{
  "d_model": 256,
  "balance_bias": true,
  "vocab_size": 26839,
  "tie_embeddings": "early",
  "beta1": 0.95
}
Below are experts of layer 7 (counted from 0) of a mixture-of-experts language model. Rows are named router (the router's row for the expert), gate (a neuron's input weights, with its number), up (a neuron's input weights, with its number), down (a neuron's output weights, with its number) and show model dimensions 0-255. Each number is 128 + 32 x the weight over its row's rms, rounded and kept within 0 to 255. Numbers have three digits each.
Before each expert's rows: a language model's description of what the expert responds to. This comes from a sample of Wikipedia text that the model never trained on.

# expert 2
What it handles: Given names
router:140168112085131141121139142146142096106110164113078138105138136049197059144109148130067109174109100061149163150095161132162109122126143083118143158116122117076139097172207080128156100142136154127125156123188161102134132076106147138078151142133074109116094121111131198184140138137149078122130112099090113095087149163138066138142122089138104118147142160153212181154120120098143097097069155150136160154101137077142152127126133172134103070148156166105170129084108154138080146114110078156148152148139102100100121129112113116133170161168145066128100160135063090143061145183146115119126154107059176152107115091081069156120097149093154128133195166090114138095108108179118134225166135104098129098164151193161112082169152171107150153128106128204117098105166114094122108137121068
gate4:086111187143122116093088176156141123174114157131094106058132109078132137158165108085082148104164091153208171162126066104103110123135166147108094145116161121100125162121102128107205133167128117116155173104043077108155138145081139100114146065155184133073152098084198149157187150119149089087126141095121094110135184125163113179082158091133063094162164136154094121056067176135168157145117150143145114157113138077125112126065179165170174090124118156146142135126097159126087090151167143135146158081179098134172124134122107150101145138158162123063112181153088161128141144105088130158109186138119125156143130099098170098183125131060132146169148111131062104117125127152149128130153121076107125180115143194204079097133118098112130112120085137129166110134075160116121145123114149
up4:143129142104121146139135073157171124154195097146189144188102103146150100099106112113160124162114159135115085144096175158166141052081033187152125171138118066168152072146148120147085149054087087199086113137169108144063155104113109119140090166064092142166100112138121087079075124096131157117089107152162117031133156134089184119107134130138159139111112110142166098193143127126082060156147090087141152164076142156126150118130126066063102121107122129091065131153194101086180131108115134140114083116101186149076118160173147163128119120155103151151152090123145107165121113131083110105117152106177113133169116176127068112148109110134065077129127085156120158180139121116163113139103095146124090105082115103101139132137153137150121148124107149082143119153170059133162147127135121
down4:175112142113160090112055122132138121145189130130159189124166169115106115139247122134155125113194096126130148153147138146109132110161096112163087121122172111168142091136110133182137165108104134082142106075058109106180149225050090158127095123167102149125159129141141185152137109109110158092131162126094091118062141134129088145088089185146114154152117102162068175086125084155125185144144121160113128191154158114166158081097192176147146121117136153133125177091104169086091094154114160114091092084133091121206113137128165148074173118134152083125107146143083163106137091117157140180070161114121105116156177091113164152095117107082113128144193141089083118159123119172127129122171137138073099155124098156131075120152123081086080069131131135088143139106083112148118134111105122
gate5:100142136122064122199097102106119079096119187118144191124147114157091103126153110126170133139087099101093165128128115152112120155119082099101218131185147062131171055179207133085131093157138133156129146120108185193127173111110113100121115147164144116101159122157152197129048121108127146078104120135144162129107110172106163072141127168163068172146065107128165107109077047177184127156123114176124136114153171150066140113087131141141139189114153126130164123110106125089145163189100046111132134163124142119120134094115204135117156132138065090169151124143099197108125176089123105147073108135136130104175098060140111152154130125100109137094123168116093139129120112110117098087113151153120166108119088087111142169138091186094144154069144133118087162070148116127129108138131105
up5:114172143182119113152139133175153123197119122068097097149131127164099099134151094109143177138066104119078164187130152181122128175113111142081108158111061125112174143198181122107120143075102100127133198084119142161081109064102159136136160091195154125171134146133175109079093099172125149091107150139104098165129055131194150161124138149146130167076114158108136132167159054110134167091143171160161182194131146155146145076091114104135124165119113115137150128153108128131147125132146060101088092177160173218128115141088190102113134132151098096203153128070104108137185131198104168093113139126060113113139134082145134118142123088082131122102095167149139153134115126101158137138180189126088111135127150109161071159132096183118104142135114135113139109125181134093138132168104085
down5:123130164157157089195151177129092073085123089039104118080160113143155134113083147108130182117141161150099136110128169153205126098143054136149091147146151130143120126106064124133114140100135113167148140115158097105120142121138163130096142078056099147169126143138142123109154139121131095125110109173172201077111109134124117118137112117080181105135147109133113097142133125162137204159118087110141118088095107135154142146146116146136158157128100136103109115093193179153161134105143078113045122155157121111144160195137192118111112133143160111148011160153133138143143151105215134136104127088095147160081120138116114151179167100138108155087107132155120186114189096138083118122121110122154188207145163128096165127111157092122152114140094176138154169125030109072157167139138042
gate6:157120142125120086142121095114144139187125149123158143120125152080119184078075103105151179127101143113104185124167135086138154109152142146176121159151125097086158149087122120106123165093142108074130151094116183182024149106167112154113129169121124148087108106153114224158092087170115108096100116087109116135164106184152120106162182125118136165119105113106122078163105111147173102142098157147116158135108064091120112173108139116085148187134090062071138138161178065127072135143166171156126083127119121081144054159121080150101082156080149143174076089090110172173087138119154133166149141144095099134093140078132203142090126125104144139128086158132165165170133128145161125137076158142083096203155137119136148093093139163147149204098130121160147111111138080133075179093153076
up6:097184107102121134122123140134170116153117138127064105182126180188102128140160177095136116077127090117064090100127134178189046046140111113082157071107143178187141140122124125166101115135098173152129156130151143121148110142135104116140153114159142088153135140166095113117156105162151153127131109165132132175111184102133169150112139128133127141098220147083072191128117129058089191176119126051163075180159142162114095094114106092138081124118085156117110126116088143095134080113094143175118127159124123099104120111074142191145086086099079140117177180093128114161129187131170142115088129107142096167168116159108107130069102188148156118092123123189082109108109137138159121086140117137208134097098099126104081138168094117134138117124049134175134123133118130119182056114124092
down6:116132122157100122130090138126162123129127071099122149145112169165074128146174083110208122155138032157096177174209146148120127153189181179152111152130185120118123144140177123130126179062173120090161160136154168112110079189089110084147090149143118131117174119132126121158089145178077167101091108134141117157153124128134133150166078116175092138170070155197168123084133137133141122156098090151169117109099151142110108141106126140104098104122155072118101164116148102170121157161158167136105138106153096077144125181094154053077145156150158158153110130118071164181094080073153104108149126094100148162106119127153124143066181191087110158157104149147103138088097129111131109147139110117133140155098133057164095135200194104172117195139126161117064089158117156075132134130148109
gate7:164098155089155123157155141164142156098086115052100157137111168131037107140097166104138141134145089170164134160113124154085152164161119146154145154094144159142178095125121168109114112185105116104160105130128088047087135110060133116088077074134099142141132114154081182162105113150148076161122074124141148171145119127137067105101121143105075149204080065147114138096092150117182154132116109123136158133102167227116127075114074214151123093100135140149130171094098132155146157159149162045173197090110152127094159103109142135082095188156078106107076115151138110154173118156089150131098122055123109105083163122120119106166149133143126178105193142158105129096116153139090137149146113075125148159135111196099100113115099166111154142142120146127146058167125150126128145111178120
up7:153120150100111155147115177160097156151145110082081114159102196130068164135119115113138161078111106134097074126120122137081101098145073157156120116119152136171119113166127127108162089120093135144121135208089085063092108134081136133153130117127086062120140132131075157165135101088140091107117053179169103159172132128148155156154137112158109165145106127148124195095133131103157156098168141086145128151152121234155120097139162183142134137076107087133121112120112156179141170181061116073169168162079178129067131132127175108138156195144115089131157145125085086174172161121085152148118122042097107128120143125144102058158106139115162112069142104144155122112121142092163177121107160072104115074148123162124094155198124161124131128151141132092175068160126151140152108107211088
down7:121135102138164136130116136124144145169065133098100173100204138176126136073145150126187092130094127105133099149093120164122114077107128127160141114157141087077159131165151156113141128152085121144152133102118102222126128110098089117187116179188113131116099112110088121124149128149178171133093063126084102164146071114085122124159178099051116099140122139094115130132120101171163144088112140069097128122088106168132089124174110062137093184044128077114084099114152113095129175130144116105126082102140150166058059141160100124093162115118125109184177112090107138118100185103126119104138106137110065112075165152123092108157126148112180180131096102170144165052090131169129176093130104148122144104151085077097075174152109140084087025106139142105109091138148140133136108114161081
gate8:109236168107098184135148127100099119096120115099118127099124149114141139074112093118128149096100079135041143163154136154084117123129136100076164169107107095126173128166182080089171135077107141126122188101087140129151175125095109107073132149159109118141160128106075178139146169161085100091096143112128093133117096098121142151098145122135084126116123096100170094114107073142160152145066167188127124108161153117154177093100095157122148106150157142108117141092109143083078118168092113144136137119149129117135150120103202097145185128156094083193098125130116161129097151152194101095096123103061150103126150084094145113130141117049190179131134192131093139156127081119109095119137175111095092066116132156139166112153045133047124110144052132139124122090135177088165180127144064
up8:071176131106066155130168111106102192076106151135172121141067116086103157087113096112104093095085138100094131145102159146065111138158109107057143095134129096111170154122184105148166111110138120148121141095056126155117117161139124084104131135145119078136169165124076141111114159155116110161090158148096129119094072093093128103124149146135089131134114097130125058144131097154106156177098176138094088043176156133118103107142057123095132148132198108095160123076097133099135147193085103164145135138105121097123145111121157083102162116102115105183107122117202203109106157111157118117069125141070188062140122095083168123130143124143091177120128189176136136152147083136141056107096167175129128123128135116180122157079035144065107136144113145122093139070099182114148135084125107
down8:109111076145102139086122156160121128125094128125138099116105039186127086107150067163119159099086158127172156163152140105147136152140135170113157171152103153101154201052125145140113148136168137163119124145198090113142138072103132103128164142084166120109124125089151125061129106152071166136130114071154161131147138142129124138139161085132163160131198155167115093150096106161161100074160046135121172106103091151138110184131127169159135085084078126214153079111168101124177125171176118198149165143151148173136135144134141107132113121172150122193161121109157103084145132041106125135113193070105085128070113101155121127154128181160143109082148097116161108128138068113126130163078127103159139118109123207121153104130108117158155178129104168136099104086102150109129156166160046
gate9:105126145159157134151100089078149095098145133148163053093138126118137086139125174099131079081100098148122139097085121120127120126099140136157169106176082112104093116139104166113097124086105152134128160140082131101094117109151133100147053122139107082131182091138113081122177076149109163104144175141074136115161151185130123119136120078120174144058205106123160139141068116203115148173089161102146114116150122080183144124147097120102071176115142161112063111122142106084065045146099120143111125085154138105181143170112100156134124147120088096116078093136131091114143144116186091110160077160182202116133136106082146167124135136079086083145101171134179127153096172145158105102099103155076079140077060106127143108085083061154112144079115099120172076145169115148113156109093074
up9:109051142198155182114062105035155134116128121111157115100132127077085145132111120094109159120034161123083132161084152130100135123096179115174094075144101105171168074114130143121146162114102145151106058121104148136122095127127172128153099145100102126119156082148163162145145109127162160110135097160098124114144150146121184116152084115105150140092160158133117101109132085117138084151163216157149136145164199095170145085147145119129119172135141109117062144140120126136130111180090127081106108117154146109122149102133085139139056109105103135176091126099115064119107143113153104160131115148190137158121150149103126140146141139136100107165159177084167151203164141100167123064076174089149117167132150103194118131130102144195107049064166101142052056151145075109136136156163105
down9:127105129082114119145061179159122119067122099148135166154065123138145170118143119100118120138137156146105111080138131127196107144115139162125096156163151136136152146177103050132106142084151102139126105071127096116119090122077123182140096137111147098109136132134051100072097112114126166142131144162125158111195115218149068139138131196160093157132161145172118127148084139153076108117145153106119155082110120166096131113202095150137186118144108157096073138110128144134168134141116178178139169160174086104155127097155103161070154117052139154149068127130144124141155123084126103136124187194116131104126136142150185114076158161222184115082135090102174114121161150100104162133047145131123117144096100125147122049092097151118068137171112067176156119099105160066119155099150099
gate10:112179122153112037135079182094133118128149158132155129208093161160099088083131195150148136175132054140140108095163232181041103126135167108117186164081185151155124039133085149111161113111135119147149112138155114085184112126169118118108150087162107120112095108183135118139150138126137144146142085136118135133122137142077085122139090163126097116085132115162110138150117069152148109123109095190124104123177150099111149070094086142127168094080112174124111129153146134087143143135103099109134127101151101095084140049121157197124105170158138128161096178175154188120119198128135136139107185120080116126099179134142122122163121131119100161154180086205134151092154085108138100152109125187127091099081105096105115129134096167144143114175065125153095134121099148126120107095130174
up10:090196138127153069157111147105092146140158173160133153131097189140086105127111148104117117162154066176170117165193214154120102127154185159074159123105156132161078031121085075166127106095110146136158144105146138107132062118137122085112110122116128118138108126140057152129175126145141153115134141138090108107154132149134097133115070141093049137136154153195175117119119120189084125160125079118124134112105113119074146089129068128084156123139109137118112141126148111131139098162147097128146122090106119110078128031088136139144142148163163125120068191146136175075109149122106188132064188090104073130114137153071096137133126162053086157133137112148137132096121123130170081182163147154117138163022114093138131134130139120142095153114070126073159140119075152109144075105120145
down10:153091177168121200114125124128182146106141104143156112129100129115145057110081097116140183114117140120108132095085114119154137116129120116139153091139153137137162132073157108133134135112141100128091143128128136110127141089078101074169116110088197123090167132100135177164115129081154073147125131156129132142115109106202107168103145150142090124096137129066181120158106198082124121080189190141141065124123123080078112152196137105077169102116161146124120100105160132137100137053081107147054140103074094163124073060110129117176161173083111144077139105076061141137123110178177136150200050152143150154190144044097156127144127149113161085067122132074141174100087161126119139119097148118102152073166101165157131156105148152066139143166112094175126133118127129143152141164136112
gate11:108129122095065196099122127162118153111154132122107149149127161144073137094125070136093127088172187144106170140132060140220105106180113089102148128132116100108126114129144129185136154097188058118156128130128154123103111112118135123152137083130108129124159110149109175165103096135199079059089167100104174117117119124150134177126101154120118133143106157127152155157150167084180073162106166125099133157106060083088124148145134070119106178165103116136121108120161171144060203157098178111186094098136073152084119127098084167086076175119094134142126160097099151136113117163184057075093133127129143134120097081090115159139122070131142077160073160121109184099145143139131118153171160126108173144121198186092121152121187145075139173138091064132130097143124137120155140173146093
up11:072161131125190172106146134116117136155057171148135145140064102148085147094091061103100106144158184114123144132122131120236106115180152110154107125122118085170123137120120128133142183123112082125131136154116147084120071161194136140122103081164054151131125119190127183125112128119089169139091158078109141055171139149152062105156105117181137151122114119165158119161183190074091096158104103149129139161113134120139115121143154102120114150174143104101151092159124141141088162132109183144132118094144132078064077124103131154108066182097147117131109158102085145129142091103171072116133137133112141189056147107082098161172096068101123108175083160141087139135166143124143095128141067150169162169132150058107136187119100158040140141172092170146122137149132117121130134103097175
down11:120152137131094093133164183107133090117115113079145105106117117140117158130113130159151106179148156120175120152158124127078183123112154178131108121189106173088112146100138079098149147101082101051137099196174128130139118175158092153129148109125151174183096139114144145152115148108116143119136117130140133101123087094184125125144060168075131149126155122129085129137125135227121149198125124135111134160100146095172170079237122144109125144091107114132103115101128095064168117102157126099121130144095119121189077158106106134119102157169155044104097041124070120108131124152096132229132135175235106127093169188089204084098164116157138117140136071079160104138112102077115124140134084144130111106138139132156096133193117125143149133097157101091091152103109103175137153143130134
gate12:115157157083129115148109170157103168162131101129115185139112089130127104143150115117129177157156156120130095167058171044086138161148090151134113127171151102160084108135140196139135137159170128158143157149165106147140167136081113126108130170171078128119087170142093172173119150107080097147073156108116147119126116107158155134101096187163095065096117097180134125140044093171117110091089086146126132100142137144099110077115051121098127130174184144078138132090095162111196163124144099126126145083164157101140083075045164109171134155168131114110137142107145146123134135155142093108109156135102109098139122080055072067145137170102095068167124139112098115114116142059183182155077126146075139164130183142158073086080144113112137149197142105093147143121088109063175102138117121
up12:131101102163133084142160090133129163122126163113138141101130112133175165153111135142148059134098134135104142057142059143134146133128148090124190136141096137132145119073104117104098171161152130114120084117162129093108090111150129118151116109126147059090167110080162103122196071102131120045128130122155099150103099156142045141113158119079148115137154116131097144088162175094142136159163121079164133138125132157127109144122169110155175121149099094101091138135174094154177084094102179145101161143116136163087132181213070120135054160131146098062094070163115106163103126088193145124184125158130175152204135096118134172168099128129154146128177105133152150119144146077103104107157104058134161019103037119151129119151109142183146115086113161155129156119182104130129099112193094
down12:183187074095139142120168104106061153133163096140109154126126131117140167149170093125208154117139156129145139159223111213137063117164131133066078135132073168140090160109105148116132145061125112115111165167107198134133117130080109155093150127157136127124064124121167139175111177152084117164170118097090110093131118153085128117084123103159148122134116101100130161142141081090099147157097151155147172088087151107195166153150133151129133091119180090159164130082153181114047076106145127110141092119113167134109140063105180143135091103141086098150189165150140077115151114133106082105127085084159164149137135189108115092148098079078120125113134127141139085124144125145105178102152109119198156083125113227120105121110174135129164130162119072110121091121160144073131136177142161
gate13:188078123104116149127078120137097109136154096140190164078118149126109168116123111156155145151148150149075098056150115148127198117146088144158099026089103132123097155148112171206116155182129130151134116092164124138109117146135125152125127154155122073161125136153092146154130113076081084134110107101084118114125166154107141102146175185149107102140104178126114159125174157067181119133099162152154083145130080158135119120112136156168075121118048118139107126097098103151111176148167094129119156197154151123092177077168179117101117129157134157163160075084141126111112150144153136146157147197098097073128204150186134117102123130223153139146113091132125102123116144086179185118076162095146183163181133095112095147106105130220082124097174102133119136091144090170152150122169109
up13:143097148126155095111223096094092087101110143113147127160118154129165145108087100134093105097141126152195148155123173095120139119119149129166076168139153094123119113119092093107144137079065051100107159112133196058066211121121100120070097111077114169120106154089123141086098087147094074135117184125135123130133071170125133104071078127093081201129076126086123088067105135127118105146163120095133091134115137110166168117161119110141168092157127152145101078126133116109126104125111153137048060092116120144177129109103126155098155150148122101096090107151129120088141123169171113093164173060140117098048143117111145174126189090144099133125154150067107109097140160105130152165157044118070116106080114173108102107085107128107127131149086169183135111164146122086130096120156079
down13:182175115147091131117059118167160079114125153142168153129147169096075100164181096179177116137155120168110142123111168089111119186116107102126163110147066082117104130168154200185139096169139120154149142119168140102123145076137119136183108118148112199142098130115109096131154098086114132106105111086191158087113166117133072157106146097164120099137107171177135169127147141147155130179098147167106108104131076136086097157131132158097069103155036139117085172055143108146123101104139118119092106122182121131153150163140140152106137128157110091121150155044062128120106133160144132161156126148135049101150177161172143130114122176145176108142103097150115113086106198108161104104126147135135147142165220086119126165161140161180097149133159110148063143137111196152181165111178082
gate14:151158093136159170153130129152088094065172129096105127109121123108098191136072139089135036171167135109074149106131159137087181192119106088111160087086102116135134080121118146101112142117099156066192124100112147131132116114200115083092088108201121133137111137151114125172029176104128165142139109104156156149108164114121090110106049128067163128113131074121151115174070124134122151143155097124032079089104120168094066151118127144140145111138144190120194119152154123161162094147183108133176105138141137098141148134108175134113116141122109163068067124140152115123144127147102098145081098194113080131113094172141131099086164144206126133121140123145099135126094089155090126083134044137080128143120159130082161127132119095121137169100126102149093142174074138137127174153085149
up14:086086184135144126099120182119121136091118124092148141124180174100191147131136091162140138183112187139092136195148152131140108063149165114129136116106135208137134120179110114111162128105127113188050125122063105145130185095131147156133111176063147093132152093092117179173166123061125180111090123087085118085103110177176139137106185136107088142113164188199120148084096137131063096121193160101216118184113153113085122106078170066111141156020148127110135110092136113112153154151126100104179084140153145083088142129156120139155098108125100127157175125138108130113109110095162130064100135186130136176153134141116146130158069126110133137173121150063154168165096142099117131115090128142112167119093091104156143090149159125122105107145140124065122143099096112131142160105087129
down14:171154170107122120139105144120135194122133102114151132087153089165095098131176137078173151056203116164117109155110094157155148110090152125116155093075153132058167133174090105137125124114131103099113062088082115154158086172144109149131136065100113168108143096130127132141085127150130129110142153141183096134140094137132142156130163098127162113092147114051153114099135127130131111195114158157100120108157167140078128184068165075127116168138102132100119149160143034093204085175148167052148157133145126144173178102079098129151130083127144138089119139143192191120173136136177129061144102083116085162122108078097113151115049155170106138166092130107108159167148166180086079137116169120167156149119114150149069204125129160128149143091181121094106180127137103145149144122153151
gate15:130111094107149148133112145089147158101100108131101142116120200112088118105124117156228099116086111177145133143115109174158132091159126130193127100103056129107105152147083139031100171097140170123121097155093167155213112164105143076156114176166093147128167147145141171147125147136109135150158115125126156136108090098095116087138139184176165129166076166102134095142080171068146117083137108119129119102149147161151167134138098141119129111136141097153085119099147136144100085128142113089128086165099112127151179099120100210142175102141146101124146138104066198125134139165148104071117170120141189116105154146135091150231141172185125139085098117182106162076178150122107163095170073124141130143190121144111093114138077132114068168100105134084135109142091187098080102172073119
up15:120171144114092134120163139102162063115125172139161062119211084122084066191068122106101149099116162195110076078148143147144072127092106117153162153126146112147161114099144151142093156085119083149083122116133134080098118185144091124156148133119159119143141105126098123137122149126108167115139088151044136126200109115143116144101148151157146192099092124064166121127081095133159147129104153145183144114104104138109080092193157139140095081145145118175198172169171187158164173174164145159168134149147096151125124175112107103146098220113125145143108171167176102115099145133057080199132125078102094163135135175132143051104127107087185126152205143177138151119096132119123141104130162119132126133118166141143088152156101113083142077140129163122138157160166140188118129125146144
down15:186162155164114143099141102132112095057083103096160069115136156144114123160151123086130110165139129185150104165135169149139177104113149151169192149138096179101058127099154150173119109102112100151090105084088091138138133109105102160066114127054110118123110128145135081135105158112165099107101098138146096123160117093139146150125135137158097167170138127123139130171133114135131129162156151122113107069082142109171093143096133130152102204172152119198103127094138146152176063012145117065167106100124090179131206133086128175069150109172109146103110102079135136094122126103135108172147110115108111115154160141123139148154142156145156192098175170131194147172134126100162146097055144183128132137108066127172084120149193156098138161153067117075147154172108175094137189137142156
gate16:125101161102177147145107052138129061173181154100095163162174123092142112153150149082066138123127073143127152117156169128115144090129077113104154106123115064197123116150074115142117129106086141172099104091189130125100150115080164164148125093124112135144098125066147098162124113118127144140113128143130078124122129160138126036097097148112088120119179164167162097098122111149170161103092112110140169126100141097164115138141144140101127126189205109181101149128105121153101098096127144152141077089154144113132169050220115155072155130216167138138117185104128136110167075204122131157169140086124114079119077160088159165125125112105096070213143095119090137165133128148093148135120101132102125167084130134113122118127086140115184098056118117144054107152062123090112148140145143
up16:165196105099136122151192149173051149099132190183145093124106110142139164140114116143041140179138132085165113074151130109134114149161101125116096196127114096082122110078132164215088060154154111111207160156082102182064048151127124169176167152114130098114138144100141099128110157141161110095072111073097143090115152104129174141169166110139103132145086122139166119161126102093119065170115131107117120157135166159157067114105160090149154092163141186079093124098182094125140155082134107125148158133149125147094110186141160116084172130113103110104203154090155165083107084161092147100104104137157161134124125102155151145143125159136113120096113103075122130153108143099049170141162141169125129089151140153163151093161148093153075148087159131152146188133117110107160141104143084
down16:157097194124167103135149099102089108133136164127151123121158092137125078127175178122122081124133086072085089130164187153118137149155133108174128125120077115132091080152111136147051157137113155123120130094114147085129097169155081115148132127152161173108068135115101148194145148176196123118150080152093121132071164141178150105105157133082123119030105131125171125160171132197163113197121170141165155119117169099096116133102091124127159126083125103110085082150104120143120085037098143136149128128126187127150160112108128123154129116153097114159125126110121121146114145128160122149133107138173149127106160133038169089163142116166145069169110179114097172111182170130145163069104155173115181107145190133104066172156089114107124052061126110137123157104090114051089077166152146
gate17:155139167088080142107127134080135081154119142093155135143126088144041070101167140175090188158120112139168145140131161135128112135155130115133117143113133123115125125162117184063117126129140162161131068147157121099177186122139084112113137173122108075112080080217188166135123126113082133093103106174159148091198130126053117121188143120111080116136104111120152129101104105108149102154092114133148113083149096123128113151121078133066096133128188157179082112124099162062069101150143076124160138134157102092120139124108149107161135109101136164159135109181155138177072144169127139077098191061134113101152119139117105093169068206119185143103152164125086145117149140105106180127122157100166089178136096123133159104085133109168180024146128084105096103129069086143161141102111114
up17:140118149116072144130162128114134147123143183112147136131188118182085074063096136167153127137131201191165086147103156145125124187119171138125126121133141098153032054132169148145072115120184106160092145096207139122162150137160080173098085137084150122096107098173124134186092121074105130074156090111156182125150152116105144060126128101083100134183084142077153140140183155091188084119121131210125099100084150135124138118123120114133134099118170196157123137136151131110136173164111141176155152139161121134139143127114172113123127098142150118154136134190150142157054139112113099094089162058138145125150074144182084120176192159128167148124117118173126118090133109114094092131154149125169100165124132075118143145157115145134100115124063033113091112113115099108171093095131099
down17:099129097127136114132040104116185148119100183188198130117115064116108153116142097130056101199116100134126117118111113145110130083086082205151120187126202121114126113170054135135099085148121171070137092137097132124127150131079138087156112127084139092125191154106119129156141128172107133076204121122085092102110116141118125103092114119128118057061097124141082155137078110101147152124071118155125124186127160120155147058091096085115119156161138090087144124076083126122178085164124089096155107131137128175108063140096126152144099102108067103139080141139153103135045145137114151114119088152155082095170152106120121178137112144152105141119147189116111130184052126081115125123109117110153147141133130078107161110145085086155087149121212155122129105083139150148114082115098145
gate18:142108143115182137121093151144103068095082114090143154123088117126158158127109076154110134119086099143075128124194141125136117105168118090137129090103087083151108098148120173138100122137122157176090112123112124139131070158100156188123056138104100110117107086111104060093098156149100194124126115122179060172139166142115150160134071206196098156137097168228090131097158171147117177115155081095162116158120123095111147159133142139147122176098129142108086157157140122159065126161142145154134165148087120075114152093096098055141121117123101137092131168175146150125104072151134106089118201203084078122126148160153125119147147117080103096143156108136166166097140096101083159150156020120147151122096134100090132113161162092095139152144084141128118124077111203150128104141158191
up18:109144107141117087131121084166094120107135068140175163102143201158123140114096145083074101106124150126088100123087112103095077124081132080175123132153156152103102167124132149184173133149136143104097157127057116067138173142093185157141118145123106117101187104117091124133126095070077131148075139153137135139169123161112103154135124114164135106115158112045117143137133146106153113190149103130082125145128134147066115037123168169072080130161139140069098122079112192128133156048163171096114135118109063092118109066220116110092183153169134162096210118088125117123123175089138158146156097152127042120186168101127195122117107158154159133155126151095117122129174091089162183100082129114106136115176108144154131173134103126138153150132123106101116130195143102133099125098148107
down18:156093139111089108135115145150104097105113125155141210169103146129146103118122109148119189075211068153128122105160134146076149168098129117157095110108135081133126099166172162167128079179155096135150114118124135140178155114103154156145119141102174136164100117052090081107147140094101153163090168149128116146143155116199125164097106142157065102153164158137164095132174161153116127073089020106134086176126109134155186145150103124193120119099164100167092081179125146204100193143106104122137131184137112146141119077097141146100150161130116160101129156098090101159150095145141126151064140116187088087139203166100116139123141133158140151123094104073197103129089081169152143117205123134122097193140086101118112087130206144111142153166129137163105124103128157143134127078170117
gate19:098188137142152175141146103087109108139054132156112095136139167115114110128069171092071094169121079179137119165072090143198115120167125130074127122118125091106127053142168090160137114150135087093167113088170142101069100143100145145126158084142144094158118139163197205120159103083115122145166135098150108113103166191126176101110125095121105119151107122107174150110122107089176116101127165132067135141124163109170182103132125099152132150210068134151106156171139158122058130105111106162124082128111183058101113092081143134124133130107173065104070123108041136114145123167142095175162119107171124132131152135099126147091161082115144085110107135132121134084172118199108164166096164106112136151118152120159113120089145163065160073107084137143089106107110145106123117148165040
up19:103086105092139140133073181128109105114102162151132125122118159135151170113136119156136158136137211076109099140135108173111138111169098087147137081199113100106148115155088127174161146120107121150099107137067153136111088104149141153090133145147062130121079139127123074155133149173169117115134101082134140129122053143147146133090150094133108128118087126123146060087198150110059087145127087118182142192109076112096140175126154055148112104095152155163148087098107136099063132240161141136144152123124120123148083075137120145085115128136139090138169139050083146134106138180184143066076153189054139076132107129141129136135146174175146112150109161099135156206146112105119136108129124163111158187085178164166204126166128180145182154116173133105178133145114123109129108139154130
down19:152169089170143101168147136048180160193121107143090125140157094102074107092194123127141072090130115126108137154094097077086161084137140155102190138152144135113088146110120116121153127186121154140111123116124122151104136104112062130128181098201101132082142088200134162123104157099110088089124096147118185127120080156090062115121171080087154140116054188161106140093058136122152138138156151106094115107092195144101160100107099163167116090110179135162088128129141127059138163117168099165117087107168183084168117073055177195085117131107157122163150098092129124136183158101092131122191108121179080112139131165108124106127141154170090170110136120164164116131172098134149152098130170114091156105151155107088122122128121125116117077085158107169108140083142133127136158197160102
gate20:091132084141136144080129144145113100100125109102077065157120073147104129097159116168098133122116117075116134100064110087147135060090119171145119121116104142148167110108069165106110092161097181109139054182155070133158148137123157137115073080065095094130166159129084131125117123088124141141156128148142105109116068176223082137163138127135123106160171147150139049094106137160099117131126108114138169083182140100103110117123075095191117113097152079114120084112155155100128110133148121115086125086137142167121110095149166061074179088131116104163190145160144141071137124088157115194097166153172090134151150126106096094108170155170160142128095170147122163095136129082120140103112116109061159152170155056137138121141098138172146123099159092197128069150102151114169121187099205
up20:122124144115124130093134182093079089099141075088080132178140110114115179059130083166123145122119162139074094115062120111150096115123119116164157123114100119151148119071115225114109121152095167147081156194139104131134129159100138157171108057153115120148138159139080129144139102089119184143138090109133151197155135145209149114160152140158086140141177116102170081136124124137114145118092184106125177143163142109106126113115169101164205139141112080093069091145106153122118102116108142176062143099105176154095086186173142090108159111156192078119146123151143147150117180064135130134128079115176044156087103103155074148107122164145149132158143136101083123082105112133119105061109137137105063167181088109143141141155139146131117144069119095169135128178092210091160159158131120
down20:130098130116094093143135109160109132090127137141120114119192084144137123128162181091110102138109140123088162102149142174127128112101151122160246155072178122145102106136148091131171128153116149134128113101169126092142127167113117105115136180159149113103067155117085138085139111169121165137102062128111137143117108110102123150162104118110195156132072053105112154102131094114085147143156105113116184116135145104155084102102133124144143147124235114174144193133171103161182187147123093125142122136114075134148100137118095115177112165162097128099126108105142171084065163078142118140134094203115149136130107088150180068129123108136146167133072132068105241164155098121060146171057110182178169111141152121139141150153156188126130114082128109144099213112163171075118131141107114
gate21:161152066135141122167116158098094142108113125097052123100190150133160167139106074186100128131131115162157111172117160176160121090145091136163153103087123142111076139162110112160145101172162091115150096109181158091147144065176112150126151170114097124062082098114104099109195098084124147143151192129144142140129103087079104143048139128136081108149156171127123092143106147117143161099092098122160128149124069135105158120098161170118136045096088182086127185092105124110112192137157087157151091151113164138099079135079141141129168133160108094115183105151085176093129087097106092086125123167092107146143143106136099109132164140145211129155073137111137152074151184150133164107137162109146106169133127126085164113212124098167116168188107091112205181103177106110128101089113140
up21:105037160133170100134099147167147122138123102178096108183149185159066130087139131096134129180095150181185106121116057149107125097091128156131143101125104149207067114152164118138119132099127157139203134138158155064145139074099108142124144152059133137122127116141112137098157164139114162147163113168087114130176105160082118092135129128150101109146156160126172179139152162188129092175137104055109159116103155119095152163093078135116153133112087095124153149108146121124123132115123152161150078154109100146093142099105151133106121211105039103156130121161104110130144148152107134137018122083108178109096122113164129098139099144123112161096108091167153113078093114066139121159175115098118132186115129120132147135160082130187172155129025102186091141107189160148081161097097138
down21:068119108057108158133171134133166157124115130150141048187098067133111088151120124059127111165118117062147160177154063134119177129125150112166159083119157141156111160137164087145157153066116156073049140110087117131114200144108136114089145103176168129113083106101151103133045143087130178121150147162158117111111147089177146092097178088105137136152128147132169164144179122156087162136117097132102168089116177146103150096178108156100178175092168172110133088170129108095160121064119157116058172141139152122157130110111117095151145131130114132131070137156137096169145101076063164148150132135132090088117148127104134145057115176100135136105164131152108089121151103125111112137075136124156067166072107130221105117155114126116141126152128124136089120127095090040116112098184115